config.toml
router_z_loss = 0.001
init_std_router = 0.0154
lr_router = 0.0008
norm = "rmsnorm"
tie_embeddings = false
dataset = "wikipedia_en"
Below are experts of layer 3 (counted from 0) of a mixture-of-experts language model. Rows are named router (the router's row for the expert) and show model dimensions 64-127. Each number is 128 + 24 x the weight over its row's rms, rounded and kept within 0 to 255. Numbers have three digits each.
After each expert's rows: a language model's description of what the expert responds to; "raises" lists some tokens whose logits its average output raises strongly, later layers aside. This comes from a sample of Wikipedia text that the model never trained on.

# expert 35
router:140151092141144144098120128170081139124112124107179127142170143090137136153067156085145110133093139111177112130125169077122150147150130101138103153174085104151125136113131108119173121113123161
Short inner word pieces after an initial consonant, usually followed by a suffix, like cl-in-ical, merc-if-ully, st-in-ts, P-ush.
raises: "en", "en's", "es", "en,", "ens", "age"

# expert 32
router:132156136106148133130095150151097178138131134123127120143128122084140120149112109136140104135096116148160125134094147107136164100175152122152103176147122094150123133107084095159143104132162166
Common nouns right after the, his, a or 's, such as his condition, film, law, song, contract, program.
raises: "ific", " :", "ches", "cher", "ification", "s:"

# expert 62
router:121155135159158135117122134128117171098100138123127105171119129095154149140109118126160118125091129138128128075075146087184160126153160114126140153164112087162117134108127115097128109133160145
Single letters or short pieces right after an initial letter, especially e after D (December, Development); also plural s and unit m.
raises: "u", "an", "ist"

# expert 54
router:148128119142137120105084155187109109126138137118112106182164149110156135144102097119098127144096145158172154112088127112150168125164131117125132143139116121125129121093102097133127097164177149
Suffixes and words about government, education, politics and sport, such as educ(ational), Public, government, politician, basketball.
raises: "ia", "ist", "ity:", "ious", "s:", "ial"

# expert 45
router:092143118140134142129125142096121160105119127118136102121134137095161185151120116112170126125147141128173168093127143090159128096153135105121140146133117101177157136105096083129176130165145139
Dollar signs before amounts and first pieces of personal names or words after a capital, such as $800,000, Harry, Tom, a-u-ction.
raises: "ch,", "ch", "chn", "ference", "xt"

# expert 41
router:095141139161136142116106144109097126120114113136121110128098132104152139140108111133165109136089131137173151098094145113163139082159150103108116149151125099190147128124120089144128097144153168
Head nouns and years following the or a, such as the 1996 edition, the family business, a day, plus closing quotes.
raises: " World", "ch", "ch,"

# expert 39
router:120135122121170150146100140174097128083118148131151115147181146105155140123111097137157120158116141143126157084110153119142164096169143097110132188150120101140094145125114122132139154119154178
Past-tense verbs after he or was in biographies, such as attended, died, born, located, signed, used.
raises: "es:", "es", "i", "ification", "if"

# expert 57
router:151143096137150130111086170138095153122097124139112124161146144131137163152103110109119118128110131191158147147101121103140138134153157122119105158119075110124099125111112091121136131158156185
Head nouns, often plural or role words, ending a noun phrase before of or punctuation, such as members, system, people, ship, units.
raises: " |", "hip", "ia"

# expert 34
router:130138098144131148115085142139123131145107120107153121150133135102175122170109105103134110144090158139144152091079117085141151130171115116134128151125132125142118109096114133145150112142134170
Number pieces beginning years and quantities, especially 197, 199, 200 after in or month names, plus 000, km and coordinate decimals.
raises: "ation,", "ation:", "ation.", "ation", "ations:"

# expert 25
router:110122110179176136104087148140109133127101129131160126148137129104174147181136098116149125154093121128144131114077117092153133132145138118138114165168124112133111119086144117112123114148146142
Digits and number pieces inside figures, scores, measurements and table values, such as 4691, 83.71, 26–59, million, %.
raises: "age,", "age", "th,", "ated", "ment,"

# expert 6
router:132133132156150118132134131190077128122120147117175122125167137102176162152111129087150103173107112145148147133097151083161155140154147093114109137128133105109144128128103117114167093171161145
Tokens inside wiki tables, especially column headers and first-name pieces, such as Notes, Award, Candidate, R(ory), Rob.
raises: "en", "s,", "ental", "s.", "st", "stone"

# expert 19
router:142153129183119142115089143170123174123114125131137126175129144117179153121129133135138134148102167162183157094112104106135137131151171082123120156159100109171145140104106099136125117141118149
Periods ending sentences or abbreviations, often fused with a word ending or bracket, such as s., )., Dem., plus some name pieces.
raises: "g", "ga", "ger"

# expert 10
router:134139113157148147108099130126105152114132155144131121146151151139165172148104093129112118128124169158147128113106150117145156131157132108103088179156093131175099149119120077100157126169145171
Opening quotation marks and subject pronouns starting reported speech or clauses, such as said, "I; they; he; plus the piece y in Strateg-y, st-y-le.
raises: "ff", "th", "mp", "'", "hip", "qu"

# expert 58
router:133167087135149116091054168144101149118067080118155095203147139092171141162127113140122094152091137168141149091110129099134137104140134131140110155132091132141124116091075133107130131163138124
Sports competition words like Championship, Cup, Trophy, Final, year ranges like –19, and mid-word pieces of names such as Gu, Tro.
raises: "ist", "en", "ism", "ts", "es", "istic"

# expert 21
router:109136100139142114119101129163104138097117166124140115152176128101171148141101124116148125182114149169155163114092106079159128131140135119106132163142139097128133121122082126129166132187146143
Lowercase consonant-cluster first pieces of split words after articles or commas, such as sc(ene), g(rossed), ret(irement), Cl(aremont).
raises: "iot", "ent", "ast"

# expert 26
router:149131059140142115125119136178126114137147148109130116162093117081155178160110126084130109152125183137145150128118158114138129131178141112118114148157126123120139120106104143138138130135139168
Middle pieces of foreign names and places, as in Guatemala, Raheem, Suomi; also main verbs like was, is, became, replaced.
raises: "en", "es", "ts", "rie", "ia", "e"

# expert 49
router:118167158104136136100141147150132127123138169150131131116163111105142152163108098108123134159111147121171140122085142078148131134171142112086112124158133120193121130119097079139138113137136138
Second pieces of words and names, often after S or st, such as S-ew-ed, j-ew-ellery, Har-vard, plus South, King, high.
raises: "es", "iot", "uation", "cher", "ental", "age"

# expert 7
router:090154086152170137134132192145107114115117148105174122132112173125147169152110098127171161137103159123161147136107150082158135101144141085106133119154125086130110127086105096072142127126142159
First or second pieces of ordinary words after a short prefix, such as f-rancs, f-atality, inf-antry, plus size words (small, long) and coordinate marks °N, ″N.
raises: "es", "en", "es:", "ches", "che", "es,"